config.toml
n_layer = 10
d_model = 224
n_experts = 128
experts_per_token = 8
d_expert = 32
d_shared_expert = 64
activation = "clamped_swiglu"
moe_layers = [1, 2, 3, 4, 5, 6, 7, 8, 9]
router_score = "softmax"
normalize_top_k = true
routed_scale = 2.5
balance_loss = 0.00205
balance_bias = false
router_cosine_scale = 20.0
n_groups = 8
groups_per_token = 3
init_std_router = 0.00686
lr_router = 0.000624
n_head = 5
n_kv_head = 5
head_dim = 64
vocab_size = 2048
norm = "rmsnorm"
norm_place = "pre"
norm_eps = 1e-06
positions = "rope"
rope_base = 13400.0
rope_fraction = 1.0
qk_norm = false
attn_scale = 0.125
tie_embeddings = false
parallel_block = false
extras = ["capped logits"]
init = "normal"
init_std_qkv = 0.0483
init_std_o = 0.0
init_std_up = 0.0483
init_std_down = 0.0
init_mimetic = 0.5
optimizer = "muon_variant"
lr = 0.0104
beta1 = 0.9
weight_decay = 0.039
lr_head = 0.00687
grad_clip = 1.0
warmup_steps = 200
schedule = "cos"
final_lr_fraction = 0.0
batch_tokens = 65536
seq_len = 1024
doc_mask = true
train_tokens = 376900000
steps = 5752
dataset = "wikipedia_en"
Below are experts of layer 4 (counted from 0) of a mixture-of-experts language model. Rows are named router (the router's row for the expert), gate (a neuron's input weights, with its number), up (a neuron's input weights, with its number), down (a neuron's output weights, with its number) and show model dimensions 0-223. Each number is 500 + 40 x the weight over its row's rms, rounded and kept within 0 to 999. Numbers have three digits each.
Before each expert's rows: "gets" lists some tokens that make up at least twice as much of what it gets as of all text; "raises" lists some tokens whose logits its average output raises strongly, later layers aside. This comes from a sample of Wikipedia text that the model never trained on. Tokens count by the router's weight.

# expert 41
gets: " O", "O", " Ni", "ft", " N", "o"
raises: "ver", "pen", "ly", "hi", "ut", "range"
router:479558510472476488424502511492489566518565448538493559506544567470482468514433427576550564527516467468488503495453513427424576457512536444470431476555526587572492520537482458444518446488461474501459540440473477501485517473520470525453532487433446492477503461451514519501520492497517503542552610556516518462507536479521466469474516432518479524449506488524494447516441512498419532463496444437458525557515470458474491451479499577512502504534538508480519482481498468545471490437528471457490489474501443454554466521512548440519517468505479500477570565431501504429474491542442515460449494486499528487500444533493528545477547562467508561495467504453451489483504512533353618495549
gate6:533467592500573525437457547548497511542488450545477535439528565507457489509512468456529440590544454424547406544475528504522495493458499528520473478474510520531617459468491574513471528437511395471457463554458525486496518535521472479476476492428542500456487471499500461515484496520474493510514510442574452495466561448482461487394485446409528489531480444458457425497519540543491569557536502460521469505502530528460479505475530516497531500519480489533504483545524505541480451536429474525491557533498465462533561495508550489488459440506486481467484512473570544449446466423439526469518508553474467548494476474494480519535477543564409618514557492518545471529489490485439491550511
up6:430533425433444561483560522532477504494497561465548486517511547508457509454473564540493496517541500491527568533559472477507479483446503518432499500524564473547521496535466546418473542523507471550556513467429456461513515436486521518553465412496504479561457456495494560467482523539499537421520580453430481522540507540482525531441416431469487482507421486396464471485501523497509585475491478474482502525470551547473548513535431473503524509458471509488504473540478531483527491469487473506551495520488522432477509508457500458541516450489460466458489488463449442439545515422470547429476520529509531499596504517538494595494587527429470482413470506506502561426548519499533538422499
down6:494481425550478573425529523487526486476581525466474460423430445494493551501474540559466484460470514571458440501481558532562593574449475519479544418502469477520548429459488532454538509491595533496485575531454608526548560495561454515606511437475459461477479560474504475475540495525530465502488445467489509485524465463535553485533458595460456526431469490512517558464511535529466486496517570462552482450516495449471534507508486501581485487488492550493495475555467528502539439539501542465522491487523459557471540513517507523481563538488515454448481540503475527489504499592583519518482536461476563468512519554499525470481456463512432474509470560463510509503551486502506434517542

# expert 126
gets: "il", "or", "tor", "com", " or", "man"
raises: "li", "e", "d"
router:533457478537528447490446437496519519540493514564448532516486516525507574488539521508506566575514537499483542534482516393517466446494537559505474530505489479493543456534460437473544556495455527458457522483462497486458430441486522504433530551528469500518515529468520495496559500541536493448596517506543336538493443481504520490461484530554403447459438490501536503499544478556480518541482489559555484537529492494490516475468529514580482448472535541527500503530510507535530527585477535563518511482476461542536501485484521568521451468515534548456528466494566470546553520506509536496490451426458600519508568526493426505452514508526556465458478465435391522492449518423560527525484
gate0:500503559562499498510502509498515522526469471561507513462500478487527466560410462565539491526536531515561524400469452507539513473503494443474470498506508512414490487512552434481520460389465514493469462461477445462607455523533497494548495536536518512490507435528498528498518484500460540485498497495530559489502517532507500469471580497557473457485522519419530453434483487542484511514498430563451526553469554548524516410582567531511472461471493451504574451528518522475485448525515489564469551511557580574474521487443522521553471499587495543493527493442569560464510546480430573481488524497460486561487491444536477486519506524516374447536510604469497443469545471469480520496520
up0:451487486504532489507510494512475473537499469495508490523495424531552474535415473503519522477490508523519519432505458519548477459503440451470492579519523461471472519446508445514521482417513495467517553479470463468580466522523475531543554523527507494479507471528530544542513454478464549433528447537513542496501502542534491469534574517541490467529507582463517451398529485510438478469443426620467497532501517456494448477550545559487564525492449447529529443506573512468511468582572486625482502555549539543517525454477529487573471477614512544481478496469561512417526521450435540528480500496384511493498459467515508521510508522536436462535529580511482475430502490446515521505445
down0:454440489471537455472512528404514468550561488505453534454577479462451541489474429557476548560437448515473482431534448440474467521512524502514607487450526455484489460525462467562511446574482490562491599516463473498440426490526538490519544536447521511506554478507471556498564474529490510507535461543451562516485539550423543514487511531497510474489497451525494487443461418432490572514587552526462556596520493456441510505486509466455487490482462510460439497514507535473509540551478521451530499491502486428468495468487499494594485472457458498530465479504498503481526468540519508449521464508451494533531424482538456448529479578508507508440615489513438500531578552493516526494481

# expert 86
gets: " 19", " two", " three", " 2009", " 2015", " 2020"
raises: "–20", "–", "-", "."
router:515454476449516494524422471482509595508500585502491525525488499505554496579530572454455446451500464498488523501535527471468491497472507493525503498525548550476519525465507499517461533559488520474465434446452497547493564414478488471443548478535467494492494468557532482485491512456479534466509502516504484552528501520501534536454508530581567435531478488533588447472501596498516465435495453540517409436536479460510401493547449546518520512497518468481533523545537579453500540469486474428568525523515457451491483439511516509446417522442486450512411511450429546470519561479629507517500461496551474503576557475542515492531522471520482463575514463485516547570457498500446507424487
gate0:539527546485463536560489471514534523468452505428524496440512521423535550524510525499518484492481532479536512431506472520494515553510467541485511567487440515440523519510582455570534504540536496478487518459544455538551453564532532432544443516512542535510406486463563515456520602436547522464501490522478580507500480482497424476477577476446438477502494488516509552413469478557562492554556502482574489515492555468445519494385526507516496563501486520521451474478563552521498507515497483449488356521485474521578506502495494437517497444500440423445485467464564493504456518411535534510436471437535555498466559479436496502452513438508515524476465524482514536491503526493478482464515
up0:543480526468534514500443482514522464488560465375539495497427495475479537434543510500515490465517473467505533498554490518523577552496566457481463492516525551497586474512526590527507577573554468488430507485524465511552499499481571488541495494486485496511484508535509541451524529404505538539539514467450570529490554435469476448548559444506494483575410511561491504477527480510531514503529529472588514493575507501473472449492481524518506508500502482543450517445510543500484462511481508439534398486447447499480497540517495518520520532503480479453553488474587453490523557390534501487445479411507569513467500520443585515480565441546528502489543415488492549576533458424472520502495
down0:525451463531513446448496486482479518515532432536532508488479554484513557486548411452472546558547495527489494483547501517506449509524476477520456591575522524478467501487536495486515491510510546498465554458580523478481530495484460459390518468473387530531488522515461586506507491537429540615523512535440469513410512472504460474532505522522522508494482569488488505532504498552497571469493528507472553487516536486446460495446473486481503493478507498477484462540545498447447502535514560548492528519481456444504529421586523485537510492592508447494434505511491518537509459557400476491488475441533592488414529574459581476528567505555559518491439460537479428495514460529541580523493

# expert 85
gets: " P", " p", " Al", " d", " Ma", " T"
raises: "ra", "ar", "ho", "an", "ty", "ur"
router:424461479510436486490516512466495428546451555533580505459523536500495504476467491485544524525491479530451502508495482488492485528486556526490420462491471510608435403530525490559450461516516488494446543545508452517537516496455506507536563545475452400425628466498499542539500515461460548552489486531509472575462453551442536542478527479531472466549530499473500503474437505486467586481488477477579520606528526411487579485495552452533444531542560520505495484489485480403507468474526563452460529537408455461542500536477428487508503531457504493494494503409504514480469453561506511535526428520482552490562528526522516527465491558513423482516442473508467471465503502479527492518514
gate0:507518455469459536443467450494559491491438498498480505479515438493510518527515475516490595541576441455378571494507560548568468535554487518493531537468462463496576480478475513542471490463435479481524442492477498479510507467432436512544538470564554460527527550499526559503497459517514515503602542522549539477433500535463555488458477502528556474461432530468539520480440519500485513459525525479576505475436441514589526451531511482489566460491510498492476526502480559576503571542554510536544487529435484423497548519519516506511523526413484517534460528495536570479419494537464475564432480520483478542498561553460467446492499470425522491437477417519485568439508518441482465517516
up0:483514501430473557437512403460532514464528521452513430481552517540525526512580504513477519485537479475458528546554565508549516474546447515471472472459457535524525541505459511578488455440497512551471479514436484444535496494425448527493489395526517493549466482470538530482486468571419433469555522505525520578454488479464482464457449482515539513517451506512559532457494601475575532513557553470537490491493491458554466480490494453447468508462509559389486518476496464492511496515510553504591526530507450463512545564497486502553553624447476518535480510492547531502470470467453493495518439430558462492501477505439527413489554494451495494457489482521448552408503504490538543523524
down0:497477565514478562557516574514548567517528451505467504483456508468510451512523470495453435523530502428494504435492462524497576491501457490508426549510458494464525571490543496479513483517521511544529469501515574456529457468454528494501479502524368534490568445471501521498530629551516501499497510500462538520536467508515550487475518452561490515505467484508539496431510485503567510485491497464515521495551548483546505556595492592504402552501501516548494455525527500507469458486511575564575509441530484445468576509525469542507530588448444516552516459437438517508517561486492438491498480497612471511496527453414442415499474504497470537529445474437544494539531518458495481502556

# expert 72
gets: "al", "ical", "ial", "ic", "ual", " National"
raises: "ity", "ist", "ities", "ized"
router:543487462517475557499489520460453526548498515509444471511469487493489484461486540466491516451581535493497441529508454516504516521525505484473470509471518437491579454527525504593456506541564541479501567514492537477532485438519492513471488521541497477534548583477490546470572532502491515499441483486557503523487463515453483542473469502523394464468491499580502449467474458534472501485489455607550488474555506427588551420482496510510524511500571557516511487409487526511512483531497495515546481439470451511434478535527555604510498555491615572510570470509477444497437512495598471502391538463500498513418488555490478581451523552443534479475465427547489466449470497510535489527512
gate0:497538518431505511490488563490471525543515480450487501460501506617524540505529561556487504483445437484482517578520466575509533452438529536607466437504530489586500529475576594539538470494541445547447524531428478511508492518523517451478544479480433505526446476488535441510478465536483524549492509570519453481519389530546485553437511472548527463464526526506479520519455507449578513520526462495485508541546526539421435478502494437519495544538478577533490566460459468416501483466559467487530587489525486459481532552432565557553509465513464488520550516460421508482459552511476536517497558515557546480584515517527509521497502477505485588475492510492550497472499491479505523538557
up0:421549524535607539542453478534470472498545494487547471489539541460531499518549472513521563483489467475461462526493432449468555478522444459463497460513526497461502541453531531500593485527505501561581507530490529537498446525526558535477440519470506497534486437529489499445506487484524499576498395495508420452538497535507455521408511561514587482509550542480467462572514540444530483533450484471514580500491467517490418478601452466510485446450508483518541506488514474449508483507578443514549517550530536464506508525430603515482556399578492490516539544469482477402484510547511477479452458444503516495536495479460516460475480541515518479445526536545532487515483466507531567461564
down0:478477533448541483521600561518475537461509447500474533519420469499506509444500604458539586462470474516446530444463540490486460534490539488504493511449546455435526461468480482531479474514423523441597477476496543566567514548510543564437497527486489492502453445504477500473467524536466510490498515520527512526448532439429530551554457478449524443529523488524447477496517549518499590531508477604495524530446511488493614492505470482493579426544502507511510506536438546469505506445490446518462442472515481542506448497524518443474486479431509498544585508517501552516487490522602543516426535496510463599474521530470540521497434511519561483580482481514495451494492527504476526576448

# expert 35
gets: " H", " h", " m", " g", " Ha", " b"
raises: "or", "unt", "old", "am", "al", "ill"
router:460521499461478450433562490536586477484556527519523489589524499487494438521478501570541470522361474501500556494502495542469501492523502493534438424517578528494407467538486496455540502492595489504502537466552557525469471509483534543497474459480506473520524481484495492537432483467441473529477532540440546520550490489528541542544574461485462558424468500430544573468410536486500454513548545428434452580507502574510532545541567500460575491552486567504475460573478496482491543503521438479484489508501599500551497448480486512494482517474456530495609495524514501508472504456498462510520461477591468469510481505515552489492534482494465496495549473551450462537520526445463557498537
gate2:533507455532559483525569512467549491535502503516508479428540487504496607456476512517550533492537557544459468554520541492487482509515499477434519437548454467552452386452492479545610437507494455567506409570462460456537525538547465486507524454484535525534449480529462548454467500483521575491531514519483482564524480461431510525502544413541545423500570483488499564485450557528494548491438487478514570522450519529529491494515479542506521566460505465486530462461512556510483485541416516485498461527487452487441497530458468515568526483527507511445449478468448490405522594519541470530533437503492486524520468447550464468527487553535543513428548478478513461587494447488534484468532
up2:421462531469513511449607436497491451516532531490461482525432461484530512503473487564447487483517473470429573444493463574463581504527539506398498490488552516470488499490500477482488416490511509461486472590443515495496506466488542506463506538495502522546502461478534524602591493469463491409438529502462501526456511492513524506547499564525583546417509512466435476409481516495535537471482485458508571505520606496479431540482449511521489488470472542475487475486543505524551544497433479564457452480459456543443519435567507486466451550527474503488501580478464463508476536423470502440455436468500475479516514501475486511514466531504488474453595475532468443517463498428460547487477
down2:464474535458474499523493468498504465535548467575509534518439480532516497474480493527527584486480553539452578501505586455526465543506496485478476536523492498509513472451578473560575568485439476495453482455412481532558589529558479459512511577499507518477460516431507490476530491418492508577449588546550481508502465464423515447467476473496480485572584441486530524542557452539454494448434444451548504495541503436499511578528467481529483520427481497496535516544557508555472407531493487427487496475522488524447523549537550533541541502489511462424472394532488460509476454513470518545559457406500507527472468539474521446478508511473530461502457549447502530525543492479515469511455

# expert 119
gets: "p", "op", "mp", "app", " p", "ap"
raises: "age", "ac", "ain", "rop", "itch", "lan"
router:549476518571519459554568500497554493533494473509536535491495503469588554429459447505480411510581464418509564575518512503451497496480488565468530456511509482554493497511500512443527556528426518530462521528507552525459449535463452519523595485494552485467404509507484474472538527486507443466584455476508495521561511518426517482485492489441507468493522447565495515496524455525501502596515501493597564488496526437471495496437502361481496448500443487520517456464496517494504440469522554472436487521529474494536519540564480434579496446502502528490493515498464524496517436501537577517559518494536474415509417466500529530498474556533533480493465526438533525435505491437444550519514
gate0:512503524505533466506477506513502477465447565484502457454523507524552560550459484499548531533485553513480597466503557523539527480467512482485562490507466518406448514486509547516505430524508506511453523508446512462578551507459494484551536492496487535506468500476522567597567434511468555516502461519457496537447561557500473538436452502460536441510467515571462495463495465529461542497470517453464441499525540448449489468477548492473530442509472511478502494508534476588577551560537543511529586413399509476495536551553522443456507549525520468508592478501542451522516502478479507467501465481507398472508492457445436528547459497477487505473560499556542500499449460589628488437503
up0:513481455553522560524469526486496494441438539470513453500513473412535523558510478507512513558477473543520608466563525493535508430420501495465578528409506487447511471472514539431407520519533505536524474476491469436511558533429455523519536517529472515541479473480539545452618539514518541559491428496541531529484508489551415534449534480473501438500481501531487440484533484511518526469517535472499447513536570481471465460548458530431493484520474445479467527508521476460504540537495469491480597457541427414506496564539505468532610487476454473525551497480550480494560488476458454515581496460493444521554466502466467494525537469459479516446523495525530516470408424501502430506503
down0:444482538502490611563540570561555463496528488475421563445491514516531525496473504512522501509536498455559544565410515513449452451524558475454588505516498609561483522478462532494535548513457497520464481545468523514495483509527505516499504456469492441459445511499548509481476515470479550447503499538489474498491454526566484528520469515572462530522539503506457418527506456507470552554474436523519519462541472496526514496495431477565516486517495538471502418533412471512475412500477522500547480493485519520473430565616427402453511478528504418457492497497532488493465479512523526493516511631500450468530560496532522565512495453526563499451464498488518515491454569464517414512515

# expert 107
gets: "f", "b", "ff", "ef", "ph", " part"
raises: "our", "way", "time"
router:542454508420531516527554516461524507488482517375532583563432554478467516521517455460514421549480468528469457523471522430412511530476569518530535484511517508508479496489461519430432533527435544483494463486528492480517476594553497494558510414523563537498509538477491535530473500534475457566421581548502420450501486479506532556553460456467478528449547496517527486428418478506515450537467466557432493535543528498457532493558495461444578478504494559452520514508508506498485431535492497514412478538581487466509553475475462495496517486487501486488495508526553459497498525583585564466469490508471509560445482530528577485482508578545504487522493489497483451438572546514505523499499
gate0:470480443569493512501503474504541455491528473514445497542491494505481453533440520436478498411554483512501434540447387449472461541495469493500483532466472499517489436442509438539526514467540496548512506522576492418539496518471554582531514498500470489533479533512495479559406511498484482549504521544518493504512451507489422466501498394544490468543469500438508444494599476456436553486495556474556527502451543436475567453455519470448489446489429495466506588483455493482540501525517534489496531594522452457514512515485452464494518529472586518536581516460591544517412505495489462498445493468552538514509555478453466517525530556458485520488545469445495444533540594507517564483478
up0:543443464503472504468578495512592424496513510510497464508533502509534471461509465481488511476455464453464469547446477506530478499451511513551527569416538482452381442439539502547480535449482446546443493540524524457548477471416502547510482503470505562543486481457544522529454527561503514505516457520526461509469485516545449489571509450515508551483482557495528496500585482466446451447562563518549506524529551521469541523483550535460489396599483479484490506438468478487556539575479531533507484548531522424483496505539439408495487520431484417476488528523542536463447487472464487501504504476542450459490548528437494465495491553457454525490601521474464474537496549458590538480449
down0:513555484543536529485581546515482487481513497486551486484564531550526525517456451549483566448531416496516469453587502489496533529516498544511523530449546480535527450528469435571565462518517484454503495447461538519484528577479504431554429462472481468540534498524447489488546445472571544437512499512441503511466404477493541447503519511523635506510460530487479488460490528498526509481428475574459497465423499523475546501496484550458531528463466468524548438551519582524502480478554581448578454489527516442418557510556507504456522498501552529537494483469532522499461490462511537417504521477428471555516572456502486502454438520523616510511496476526458554514479530518528520555514

# expert 110
gets: " C", " K", " S", " M", "b", " G"
raises: "ong", "ro", "ing", "ough"
router:476507530479501528527479506525477509499456471500543522511452513483460537498485439466510479518457578473509579519489579466520498474487475490547524481489483495562466453503447423522516483503532517530511586528483535559473463478534492423527477478545520533425543546500443538428465462521414427516487448525507545484575516503516532565487493496470512598386550479501450547526451497501435484522500543481491523541524577455471516537476600459560533479456496500546511499503535515371468510431523488574447506499533578475528503553490471459470516502455451482552503526482589497454451431545498545440443533509456539554509398508521582521508482544461531481474468536482557482497473533516494539561534
gate0:502453513506538532483427516549618510455484526519488483524493514504430558530550465550442470543523510493500536568531523494528493551496504572446552502573533464480479496473518602522448515454534505542504519415467565472548505474550499556554487506483482530520507441511461514530434502523481506443547499475444521408526561514487562489481534498489511475514510559506449527423494557452458500499485538444418444486430511451555493579494493449478477480494519480463467475572452488560463498580496491494507435573492516430511522493575497459483496471475506536508476502544464538497546405467488510501541399465491514494585402546471522443467521570509476510538522452535450459497485574492517446480491
up0:517486475512557498487464468501594515474474517557486475508479473508393628541549469533488448519533510505536510539528499520499499535475433576423612501551485470468485535491521592518499507469486482490458461463577484505525495474568453514546470507478519584508478456561500526583450544508495506436508505431509459417490495536515483511517475410541554486564502581491445470447475516472515485513444519426432436529429523441544498536537532517500468519492515477480499499554493482514473450513431524459528436548506521408418496460526488447511496500471494476480441448561470525500488510498494472522492385488533520461483480546491506485555474474549529518574503427519450510532509546499459435506495
down0:476513506597449530527538525458559528446510462470482540540477508470577530469488486558514553486488563543496549492527550440466506448514502486487472532463467521583479507476571467519499486542472443476594501529461530564433439564493484402552492455412550485502570502498472482495470498467491459502508468527459519527476507535522556487509512514497547540504570429537402506589465572448499543510515539494449531431514508463549484526464502449541497433464527441557515487576542534449564533532459455463535488470505515458517509485579510478580498546502430510503551468494502520495488516503499575409497442525492518487519409545531501489531602553492530511484478506501526493557447501544522509561537

# expert 70
gets: "y", "d", "ry", "dy", "le", "ty"
raises: "ing", "ef", "ers"
router:476521478571500583471451519528495493503459471483462526524497534568468487500431508480456409471480497493497497474478488500492556544452583532548529502538498466496488430472441567500429499526460532447513513522534516508482535468469467505480450512468486512500542526435603464555451502527439498498436469441510482499511527557476552419609505534497507461536499490551522534481575454473585553547524466486419456455449467505525493600485462590460486554477443425507489540478472528491523555482481523560523463488463503448527456435437512447497490531450510504455472474468569549479460515503472439517394458565511490444474491502512460518559494468514546564489486501421483489561503516486466440566495
gate0:529484446494554490507499509456518476595503478524518427499536521450501516528579457494453475517399469463421515509531503514397510518462465435487527535497562516534486478490466527540499506478474443540521483468404475531437537545459460502485455487510472475522485461481499446470393471485512527551434532536499473433481503496504454452508541438484416520501423500502493467567449533469550548548509616495499492504490433537461426502487499498470531485433549482567534535472622446494481548439376533559523569455525491501492561457468468524486540518523459492503483537520490499489427465567504521540485458467514540486507434440507500534533482510504495483482566535511451448476533487523528478504552
up0:524535487534546497485447402486539512573563482492572423505519504480495552504558449533494557540489522472437516485573482534430518479434450466461512532443536527513502420505445569488506471477474482513522435515432471525501523512434437447496489507447452517488484469483463526492456476441494554499531504490547446553465534497461481460500522475471476551506452420510477515520452494457552596568556577498509523482478454486504434535485510481513577465423575450565466471523589420536475526481452531556463569489495528489429554442483534520526507459515523483535563528573524511385436473526461519507477445456444526500536475518499487510482498555489483555502520496516485505409484467527485469519514
down0:516498493450499485529542505504468504471496484496488475450444494566481482490464478458443510465512453483542521509516488509518451506540460540464433538548522542502473484516575560516502486502430557442442524409474544449548591526512491466394484517443461495560479505495558539474529534552423510467464486574617489516555551486462582482479533406379476534502466512461498460560453459577577469554505504467497528463550545480472464509545477460524511526467573457477493516460553526513506511541450564524475507480556495556479501528483515477422480485520498534599529505544496517530489511501474483450549536523456467538494497532450498480435498525402527477526494436463480539490529550502571571497528

# expert 122
gets: "l", "ol", " L", "ul", " Col", " El"
raises: "ative", "or", "ive", "ish", "la", "ent"
router:505459451481458378522575488539506528528510459554485528423544472511522523489509503573535486563461537539525562453465542464536444500518552507538533516556537452524492437437471501585477480486545495487447550564510498541458454425525465481496568567504442469494513498483497506495497523425467521448511505486521554534563532435484501490519506458495474478456516507477521458465474516453490451466535442506600575504516467453519482519533575472456519499466499489524472461531450448509528483495522563535521599536443521462571485501525528492459484490504506558518531420507499555546475436508516619594488453436452533550549496567474570540497534534430494514466505476487406485496493469505490473548510
gate0:478482549507409486467552494513542527540387528493512526488518534446483480513473465582521457512475478499546545516511565529483498482440543450491510517509533484496501515486531459410501485493491505522408592468485461469571490481421545495543540504593516493603550483548506525490509528549481539438518503520513471473465449500546460601559492467469559410441454464493524526480535524498435497533610497460494505491524480516562531539463506483463487534571532491526520482487573534506523509492483522484572491500496481475466497479513494555509583441477490501534503540499509445478558428557466497474492490498519557493492561509528487501527512456524498461541547519425567567441533449445441557577598
up0:515531498551443480473485545510455506572431547491488522472529499503534493462555471608544467491507459444532487541532542542453492511463579447490491525495507470486475527498500514453488547526507454505491609501486462479622491470464482533526473467584504498542476458548570522478452514500530580510509471503456431528491511480535515579542491512433500475477475493564508533551558541461491500511610504459474555511580489504577443470458511474447532486543505483550464425568522501452492519443503494515497467474477481490472525427512473511554596438521496493502435496462514447461455420469471513498578481480486548513461581515516516475441511399511440534520589515480486540491481428472526499544529
down0:391490568455517525473488507463508485450487498495523538452483551453536548526523517481522541534497432486543532417496469497520471518517421483455512554489485545442468546458473490517488559543447505517520497445499430549524509471486462453465472479466486477552552459465515508480486475508451449550545505483505371529460494502431485468452462500550590522424544476515465487524516416473462495524494415554504520513418575399514469597529514490464488490497505511507491518465475461507444470471586526456516450406494500497546471481443498496516469495555540515463552544419523518492534461429501470458483492518445473552528492510553521522503519508438466521558517462512431515497514648501479463493505

# expert 9
gets: "d", "ong", "ight", "ar", "y", "le"
raises: "in", "ise", "ine", "e"
router:481595486473549598527484465492462569505459560463482515494530554429529457543458526526426525508561539486499501530509488499518477475489516498499486448513540522475515461506471489528496505558507524524479444432500511459518565470549475462469450505562473461523466509505509512514514489443464497459555440501536550542507525469482494390514515549562593531425479459587451470516534423483487437472509449492536551502504547496499462482543456475494389545418564506383481491477515455490502550554455506402517544500515443414472494528487489467553557545431480506506510574512508503548539459552527484460523481564568528547550445543538476477524500447557518491524478540491523482473510545554523480532461
gate10:458483499548483506572518514546553532512501474498452497416540550569511522521462533473503491451523477506556440579432515454506464495468486519560480518599461478444551461547463466537449460442490485469487527538546479472525541551509467498556615421565511480544458513573477489491461533518502626477557550496557533546496473505465541494399476494491479516461510477498549507492529469520495568488498486541448460498386503468571438544561513461499498532548534534499468558529557493470570480511459481525479495503431515509474533423457498468556489520480479513513449519557439521458520425500533443505511535524396528484519487475462464498494428568502449515543510513531493504555475546512515542531527
up10:484432491527470489565501454537575487502544455524363482448524509483486504542553476459623546496548473521528494590450472531487505480543526572510515583539525530549549418518507555450460455509487477505485502521597495497471501479550474552565567520498482508493458522496469464467500489518482548451441541452534559539542496472441585471419513487592582540456514530529529449498474506560508538473496451531556510516463494495567492470501479505507516525535478458490505541554558473432507506491426487496541529505477526523452533457484537545543473494466467526557461510527462481418470457489511499448522517499492483500622486548497438445476496504455455541461492500512487524545458572567515490542491
down10:520431542521527503497518543545451494468491469506505477533509550516446529452514437486528515504532532548548537544453463606472573480500515543556558504454572424489539436478482533492527524577548482527516502510525495509516453479467444523489491512542467471459499472527411452516497498414491433462522515502482515524528485470459546494421488471449549561454471488504467434493515507510471471528476499473469502493483592425457481420483529501517516454564561537537583529426536502431512518521439508411455446580454497510536421548512525401566524530488478482511494518445483448485487504454496393575494552488509461487520505571517572467521483506515537514498452468546509444520453560509524570498536

# expert 106
gets: " Ho", " co", "ab", "ho", "ib", "ph"
raises: "ur", "ra", "lo", "ly", "l", "me"
router:502474522515428575462504510374562491531517505491497492460465536504456504462456460511488465474479462507480498506506493573488524480512517524580496445512547549557383512520485558504540511528471511484483478472512558529549508559467441456559562490464524428570522479445489565535517485510473517473524457537420525535430512519437448462559453492422508546422457555500584543516483464513535493553465482421474502559495574532480440551496541438540494442485513543493518551551465564460540490564429466475480529514565541473479511544517456435514499452536454467502488496551496479472541547522554548437495518481518507471523497554518507545401529491532553565493510533543514532482499471488473495558572
gate0:558541515507411526566510499481534488505461460467508500492535519537550440479484494520499415405514534508481447547533472538539467491471483485561471443563510524469455536442530472541491483468516487444559531492529524516533561488468464514482508528478477551517535420498557499445456484458442477432510526544526510533500582544444512421417517526462515434504510486483480532500512547457473512466407450544432438422453559505549460483479542475546447532457473501520536518476505522456538549542505522428475498542479542509543490450493573471465517480506493495470381541494432509511490612507536441536421461490494469520470515507486533406518523486513498533511555565506495542514438563458534404504499
up0:524481510455429507519549510515542452510514432455555529501478554511558468489490492499502485426568509520463441526565474482534562540539488484505480453551507564511452513409501411562492496435499449470479486564533482510510529489482558527444545556449499562499513443509545498446442491473387454401506485481451431520471571523472514483519480526520436432495467448439414547499510499503431553498475419516487457452466541543539444500535505528482448504530488486590523465475476503486511483473558484536509442504540514504526561508510620496521516495523521531486380513499504538465457576493524476513458453453519495488475518471441534456497622504493504518556511473475490534500454489520491534530493
down0:512497588533446472462480464415500532525550526493444499430509503418485507476545464521512459544445540564465477555480521535501529503514475481566399459464445460464509478475473556519499450538541495554508447469431463555502553520564459540526479417454565453493547556479480434447583544468516494470464459465526569456558532464537517511492460459507511510491432493553482552542523548455494488486488444514517495460457473486485474524482509484502511509512491525475487535488496512497570505485416561472460569519518515508515474471553512520544481484433537527570544512471502562508482482525501530409510455507591500439506553400486480529519547486477400494497501525495559505590450499457477393500558

# expert 56
gets: "sh", "ant", "ga", "ish", "j", "ab"
raises: "ell", "el", "able"
router:478551471584486549454456555513432566497550601451465570597454530612484543507533506506414473497526533480504476518545490452456466463478476490545469509480525479473491422563417520467536554547480531537506517508504548519430527499432469478527482505525488454529495527421522509495445497538490465518498461499478539502470535540492406474458478553493527542440424464566442479537543569567511460478538489528509538450502526556512428520480513491548460564566483472490519494485508503515481525471470466516459513490462541493483475465454459508509438480475479517471488455514496503434508496478484505500590445549466464512454499520496443462497449520520490435533375506469505477463530478520561521524376
gate3:537532526544483490522578484401508504507500468564521529453598490527508521536512580523479591482565524475472522479536428528553507482508446411423479510501473421435471539527599532486549413447515487554476535511468535515530444558492490558524567545504449501487533474466503518483561539511515487525557463504536539533460473559500544491504595476538535487523510512447588442484542522432506504451553530499487504529464482441516422578503481514466495526517495470551498556492422542504467515462510480505556580459552501510489441477558498553453448486483506430495506517477491507439496481500470520477497504468477503412520450504514515508463470579481504496465442513471506520528577470531512421420473
up3:491510440491512528530470559445498544484515514462458554518577465497496524550537571486437588465506565514549538488564516550569543534510505395512433479474569441412431479544541483487469496456563491538543479565502482485536466583472506536500565529562488514525479512512494467554520530400513480540556476474515494483509484453550533470500567520518531471466560496518539491577497527488483472457513558468508546488459439512513492585466491445453485500531534472521432507460478555524479464488544425552515615483587528500514420491500495527526524494475546430550527547436502514451518504546490573515561509518515479418531482529470548469463499532482523474519485476478573533536546495541496487501429
down3:553529538448524455453492548475524543548470460446468571518520597533472448479520564485492557509534498488567492572550488454468489487446466502467538428468477553484451464543477534507507495513520540556431520612515491463594504496556543526519506549519488445499477596538525453474473474474490496533535504502496529445490548476488460507530419492496522474546551527509544481487474467551480401547539418518478506514507523580524572453492461502453524437526534476524493468514453495510482492547469505487570437525532494516500531511492489519510543527468439534397478470403535489554504537485458553571521455480527522419467476470477543545548552466446517522477389498501436531475473448534455505455485